Experts of a small language model.
Experts: 48 experts in each of 6 layers, 2 picks a token, a sigmoid router.
Training: a variant of Muon for the experts, 569M tokens, 11911 steps.
Below are experts of layer 2 (counted from 0) of a mixture-of-experts language model. Rows are named router (the router's row for the expert), gate (a neuron's input weights, with its number), up (a neuron's input weights, with its number) and show model dimensions 96-191. Each number is 128 + 32 x the weight over its row's rms, rounded and kept within 0 to 255. Numbers have three digits each.
After each expert's rows: "mostly gets" lists some tokens that are sent to it at least half of the time. This comes from a sample of Wikipedia text that the model never trained on.

# expert 21
router:086113118127154077105150123065199112149099107062143179179130091165083138104114141121107128099198096139101127165158108085129126134083106121113056180127092133072135146124165162174100079121128089137192166137165100076127155136120128094160171119093133098153089120109209163121125139167067133134
gate0:188086198136123141059170170128171185148116149109145185139105139072077131099120168130134194126153162122098140122122106170136131167152090128131155163170127162139113188103219160189100109141184137099112170109157106138148124214129104098142100148084130130119121114139171182150127087154147093158
up0:111162132171110098123094138180130169115097147159125112059136132141158147131128075134082168120141142145172092163125135141192132095157188116101138094077150167129161118117090117126155093117135078098170165226174154178060135131119133122113138128238114114133137091122136130130202141124086145099
mostly gets: "a", "i", "ia", "ina", " United", " York"

# expert 26
router:106138137149144169096151156130143150160101059103157187169090140170138066081121111211118099072152099047101050175135046125137114144113152160147106190099149107144137204137138128141065090140025090165148144137150108159161159119132153099154162127126145178160078085129151128120130162162137144100
gate0:072124222155116138091142094142115136084103123087143096100141111126161141143124181178071078148101139102071120083146170109130151137044094161137136144098204161141117173114093131133121104169075152115142048101125128111165128164093158083109160100136080100105103081150119155106115093115144199108
up0:145140143197121098100128165113155144159124117107181155189105099081159133100157054099173104084113126122129102113133175160159163123114081095086106138127129087082150154172131107182189106155084101104169142193163085108115147145213114134133156163178112142038107131102094079113181177080190157077
mostly gets: " that", "an", " which", " who", " American", " where"

# expert 18
router:100135133181162045127122185113125085202116102107129169126118126196071137129054103181113160098141114135102147149134123137179155130116166146157121162084141112118130182168143112154106124135110090123116154109125085093157131183110152150169185143121151200152118068140132161087148069109150089119
gate0:112194078135101102140132172146104140149110077142101133153175121131123111074061114125143126095158130131144232122133124187130118162152184090137093075148172158103075110139058126179152145142114175179167226101084134137141122090125177117163089144108103086141132133077095134104151091122087131088
up0:073127117118128135058126135149134133159094132168146074139141086153083117188158147204098157143118137143099145160099154127116138130143087105126173118109163133084094117112112114118143076098172101160108085068152157058113101124120137150126118184086136097128079122237118086117110152103189137139
mostly gets: "\n", "|---|---|---|---", "$", " *"

# expert 16
router:082128114143088096116121126152165176116161069113136185138152104118097058079082089134092138130111115100137095149127098142100070090112102133141097163129082179140083132143130176146065116125149069133128096073148116078142175144145085137142145123109143123119082087168129091081109153153080091146
gate0:138137108161101124132097152137177129112102161147182063149149112095146156168108140121118089101113102133126170115167047098132190072123172135111157137156092082209152129157149185176142119143138163093109123163124122119132187134196194133130128108144177087161125167160154102195154088104110124124
up0:138151161105141161129077065110151116135126112189119109136074132169147153160140150111116134148100140092082173129120176178095138125085165161102136090163177142112094184121125101128134154091129091106159087168161136164181155168091138143125142167113128074106101104134138154144104096137137108133
mostly gets: ":", ",", "),", "\",", "',", "):"

# expert 17
router:081172144148120117132104142126146150122172105122148165180129101140078104094097150138156102086151088096122119147119119122147100073153203164174101175043107128123112183159118154090085119128063111155127148127148057116088180150120108075145154090109134152146067100221157120089107096142131149118
gate0:098135096166146131129103072172189119155138139115101121159138144132141092150132104116135128112156156120160145160125088167166140211097142129103147126134117156144104084169151140134099100142112055168099196165175115111128147091140187125130143083115168159115155163179106115135208090092042127103
up0:124052142124102153130125127124105182116119106114146086103114110122157155118147177120170173120143112126111100082130194065174131058162186156059094093160129111119110133106145093101178090124150188093106086110070144135113201159147113141088103160100163106149127151092131178127091143179170159132
mostly gets: ".", ").", "\".", ".\"", " .", ".)"

# expert 33
router:131152116132169067099105144083162109142161109121186125177082140128117142097123125143122122108155141104123077119060107113151129072070112105152115147090131126098125113197188136148119102127074114152189161128120094099160145171130103139127121096150114191103134127152115113062138137111092145115
gate0:127088168152086048094123150102079158123176102127115132178146105147104124099082177155091123120135083128117145106175168108142089146155099124088116200146068112102162100189112124180151109140121136131155151137119076120087078197129209076154117151110179108106109129113133076145144151191119135156
up0:148144111131140144108163092142175151102120154178162157197143165111116079160160134174188118147134140082100116184119082110137028120151132056085129134101161108193152087133150175140172181190128116109068093101124134117190178138114083098061120131165119096110155162146126149151094155123136133174
mostly gets: " four", " six", " five", " seven", " eight", " three"

# expert 45
router:168168156108169100082089108111165128165145113102165123136184118147136073116145156195086172103105114100078115129111084126177151105125113181124123154122154131118108126193100157150091109123130145162172121143120098127142154135136140141166172084120147136093076090169148160130167110188148105077
gate0:115102097195163081119088126154078154072173158122128116111117177164139104088092136124137140133083129141119131197142179147095109135184128105087094173118163146088122194149187130096112122132111142202166120112105105135136098137128114142110088067085120111094117178137148090179145113131120123125
up0:088097137177093134183170100163126088133119164145105111106138103153163131106117185131189117070163123132131173165143174143104168114131156151063171075122181178176136092091134101126125139114165154152140167138157157175148099130137123102149151160153152169172153123070137124106176173097102153136
mostly gets: "m", "on", " first", " part", " years", " second"

# expert 29
router:110135190156092085105157133151152190177096090099152130116099051142097098104133089200116135102176162078082151154116103069169140086109121142141097116074092206082102175129105126169114102115033131143095139122160078068136125140138124161126141169122140160117102092151146110160140127128154078102
gate0:085124136115162144158154058173129125136080118139182137139110086102091124094127081145184117124104123101122089145147166110128077089094127157080162132106177147145130112169147125146123154146130091177065111112147076078184142133145126097067145164141140134169064103118116073125112126141132071134
up0:162127164110151174090145129093185141084117183180135170142094160099118200142127187100080096147119120160118163115177140146134142101086109078092130160169164101099118123116156109108139127117136107105117064098121146081147121099126069160169157128135154144069094102123107106071147086131098088105
mostly gets: " V", "v", "am", "av", "ov", " November"

# expert 42
router:100182149176071111185093165115159161113103114131160115142156141176131119139105106175116070098178092100104083113076095138145118119119114158147111159124139190092120134197155101121063101105087099155123151076117096099134122144157162091127118161110107170165119131144179167089096105140140110136
gate0:146108113133118129127171141163146154132128120120204065099093066084120094117143103186157106091098135126167121098128089125141094199126147189155151113104183109110127072140067125173165091132173154212157151047143120150152125078076143129072114147075144124135119165117158177141115121152074130111
up0:162146169143119121109143063133140140094106142120155154111136091145112135150110125110102138094090167124148112126183117171157137123165069231129159125116128122145116103159116146145178120159129163162071137140108117172155165149114122116116081115117146104104077194187113107158122078126175072105
mostly gets: " F", " v", " W", "f", " Ch", " h"

# expert 6
router:098170168127166098126107130103147118146116106085168148153115099117118122099112096184092171097175096116102116205102140121154154145131207121200101138098113125065129092135164138101061136182114154129190134157142118121145140132106152111159123112116110118116113102165173109070159169153072168101
gate0:136128085183162109154076066131171122145104155162089123111133093163154091096088076171159132123070121169111074084118084148048104192137131177060116133121118156137150145108161112140111157138184104132147077108161107094154123107117117163117097103086109181120116182123163119157096105137105129199
up0:090138120117109139122119149173139162124136130158168113128099100138113110137128197117138135140124191115146130056161106136131049148107117107102128145152092058144132112162072170098082124125104232092182136094082135133078109120134162131095158090124146164108198082185116163148077175126131090171
mostly gets: "%", " Total", " Republican", " Votes", " Date", "History"

# expert 43
router:084124134179140133131121231130131116135150099079156139124078134187090131111120094161134108107145092098124168155084126146195097135151105121170074171085140149133113089186168151126099086106128125139153119073203089092163115186161147187099122153136153148114089132188165150122159128193080153081
gate0:182153146148076115144138166125147167133095151100109117194173094166169141121146147171151161128126071138109124183136126148067139093086100110148142143117148128114126102080149202136125118090136121110160114067117077088145120099115140165115147171097149173179073153080202087104135068197128186089
up0:115181117144100057140117092114141159099159126140151145137171130097138108159127088186105124143137137091088098119098127113087107126167146165132123154191161180052120162112057100162133096106142166158067148139084111145136059120133129118141165170151156149139100145096083149163087106143111166123
mostly gets: "ey", "ah", "j", " Y", "ik", " y"

# expert 0
router:166127119135123114106113136129157150142163131130132150129097108090104120147057073163093082064147128108078122146100133087212096152063215103114113130109076172128121182180167133145109088173116152203104153145142081105120116197087152107145144095092150160148170089150131119113125132225118141108
gate0:170085143115137083154147091137131174124190142144098127148160153158084094127048084137137191150115141073102111130143169098160112090157122116143117087118106064124098110129179109184145198116143131155159127133133120120150158185101187188100136104131125090142132137116143084071134104137101151098
up0:144127112138183096120102097123124167121092143083099166113074141128131179105083143105120147113057111124145156154095203160115101056080112146089090074134124079081142152123158146131119165089102081156116088160083167131188155079097120169116124104117103182152191073111162124166082152151135118106
mostly gets: " (", ")", " \"", "==", "/", "==="

# expert 10
router:122120067125110091103131172092131149113226125127131124142121077087102094118156121166111154150229139118091096167129094119155104121110150170191095172109141144143114142088162194139126085116127114144089139105170090123157094128144134118174158099135165142126088100187096181081130105150114115115
gate0:163151128089121166110083161093122163146155148130085096094112132117114182120098132160092074128115117108057091091188171170129108111110168197146097125184068097153152149137189188130159121078098112138168180156134114120117102146142107118133102146142064145135130138201111162102094111108133144148
up0:155126147157112167165147078109129128124141127132125183170091094130091108145165139124114155145136081172149058098154167127117129160133188155147089153179107119110138121126155114088124114121114180126148154148146087087071147174113146153154149146140093094138074149146117158124064164073158082151
mostly gets: "er", "c", "le", "l", "b", "ph"

# expert 32
router:107182137105133103104085176125244121125138149076148138132135114099095123137150114187143111146139115100097148147105112107125153123115171150153106162127106156102132094113146176154103137142089134116123101124110119067171156205099161173197119103120162144155094093157191133110123151189135084124
gate0:122078117150155077119188126115106106191136156118147091166138109072138124103076069184171128137166177126091112153118058090115172195067123177118108170158095154110153141177127145133159121110155197164140105132096190124127175135153138143176152111187148133125144097082130187119185126136175084149
up0:138189177170198178181087133170152108116098117051217118142148140102101121083184128149101119101128130119106139140130134145156099136133142112127116072139125179183147112167121128100096150078173119156081177120083130060158119127094100098125178101130134150096103097193180109116058136109137105136
mostly gets: " University", " album", " Party", " career", " school", " film"

# expert 23
router:083144147099132129126123112117128082132155141107138125082129091170098074151112102223061121118143085128124078143124083144154142118069153158140115164103097151069134098217161110088133135177116146135148168100152064110127150128170147141154163151108139124155150117149099150125068126144101105104
gate0:139149172118183121129117145167092100155107154108105097108181119178141137177126133164109149082151124166055119131144112138128156160060154101176089159118154153111164111127160143126097113095144090127090113085122121119052160144076153140135154129184154086132157091078180139129112114138117089117
up0:131090134096150129121091131160136146110117103111155153074106118168165105133125133165184162153119189185120121125225119118151157096143090199093119106194168147121120172113163127103143107115119137150116128167135162122097112136115099115102078113159116144106105128150130107109128138130110110131
mostly gets: " N", "in", " A", " In", "u", "n"

# expert 37
router:163159150098109129142103151113116169194122171071173112136137076134100147078140146171159123072114099069111111145155075130151098110123107125135075151082111186107081197181191124150125092158128089100137174118114065132153145130157126084155126138155080136112087107149146169102127139160107142091
gate0:166118137153160111110169110138104188112125085108150146120136135055108151130128146144122113123129125119152130080108146107153132150091120198136193056085160152102146142112116193085177129169087162155152161130157081085156181115148141152148157120141124116116134195136107069139119124184163095061
up0:144053118133095159178158144097169089161136117094114134136118163086058084133121129093167121136130122142139108148081072051099178098128156111159120101109115136148199186175131111107113150124120144122137082114153137079170114124105158152106105135077151140147121226138111043140119183164108139133
mostly gets: " and", "o", "e", " or", " &", "est"

# expert 3
router:094146178121100067113108170103187132187122099086125122157084141094078104108121120170104088130138103136127139162093080106146097101137203104118121178106121148112118160119143162151106068164112135155185102141147107100117138137162170094144213135076124150102139114162139117177099140118123093065
gate0:136095147155117150114116094172111110126134133135128171142153204157130103115132161133107083103174129086157143174156078153151147133072156122120162221101151141110115116141140157078142108142149117158077152120168103105175077109110156100139146111078151181109154057142116091144114074090128098172
up0:159143126042058058110104127133124187124118118080084117112147150108112120121075125150128111100132099117104141158172167115076106132145107143076134124093141122128171095118123133074088166134122075180174158161109172124146151119137144140122125114115150107123103194151125129110164194091125111142
mostly gets: "t", "z", "ez", "tt", " "

# expert 39
router:143152109136074074146114113046180130103137140068142167137092115168139126116142102140148167093157083090120068112127089135152087152085153154168104209090075118133120175135197155116125131145106165142139119078125098078117157143122181185147126115102186174088113041170135133147103163191142116107
gate0:173157146140118156102083112125152108107110150093098176119145185096121172106123122148110109106161108143107150124130129165160152130122091134159133088141116189124118153156159148075118103155159111080134137118106123120099127131091175176158190100144183128130075129133150173136097200141177079143
up0:183042123109112095102096146167169105091117104147121152129062154086116145105161110108175150125155113181065123111137122158098138118150118190128158173158145137115096144155130108125114132104137095141201176135123148131182149060122183142110107130126128083187107147180104189120106152197129112139
mostly gets: "el", "eth", " Red", "arl", " Paul", " Mal"

# expert 11
router:114153106136187128097130170095208148119139112130143166144127075169073128076110105142125119141160153145095144112064118128140134123140205175195127116086086164074139110130110113136098120140106117198126121133148109064182142207187142137137221094079096138134116085121160137116096113157136148094
gate0:099143098196122182067149116132202144072132143105117120171131095103126094179132187149107161106150148129169149186095102128127151124089190157170201080134178136112147123153147130169101113137162162172077099152144124081162134099116132146140128155200182123107114102159090157119155080116084134104
up0:104146122128156183172109126149131095135181091084109150086148198074156117076100150126163126171183143144100158108146134146199129124147119129167138154141111088177115166106085145126176154108106091084141054147210115100120169137146144157120145126122113139167160193100150114081184124118191117048
mostly gets: "–", "p", "°", "oc", "′", "ec"

# expert 44
router:144114137141163134101136141067153112108126077078139162151082102087044112130124114139087082130167106133110125138123101128160114129099124110197078149114118121121092140161140175124071091125085127123146125069172085094168183176095091089117141097083128166093126112212174152111140103205092121147
gate0:111113122126102095172129152134164055114193139160141147144097071100076137080157119140174161127106140175116073178156093123117200124168142069130113113161119108114158090098157132152117151144064090110118162143137139067148043167127079088116132160097132104144229095148117149131114145171140150133
up0:186120112166097128059140122121109156159141147187118105150088170110133150134126134109120156134097110170160101152123093109131181094097144211159165145202145089121093071123219164148175159168104103121094110133121117145127103138114165149139158161119078146154118140155154139131169160096124182121
mostly gets: "en", " Henry", "den", "ona", "ane", "ien"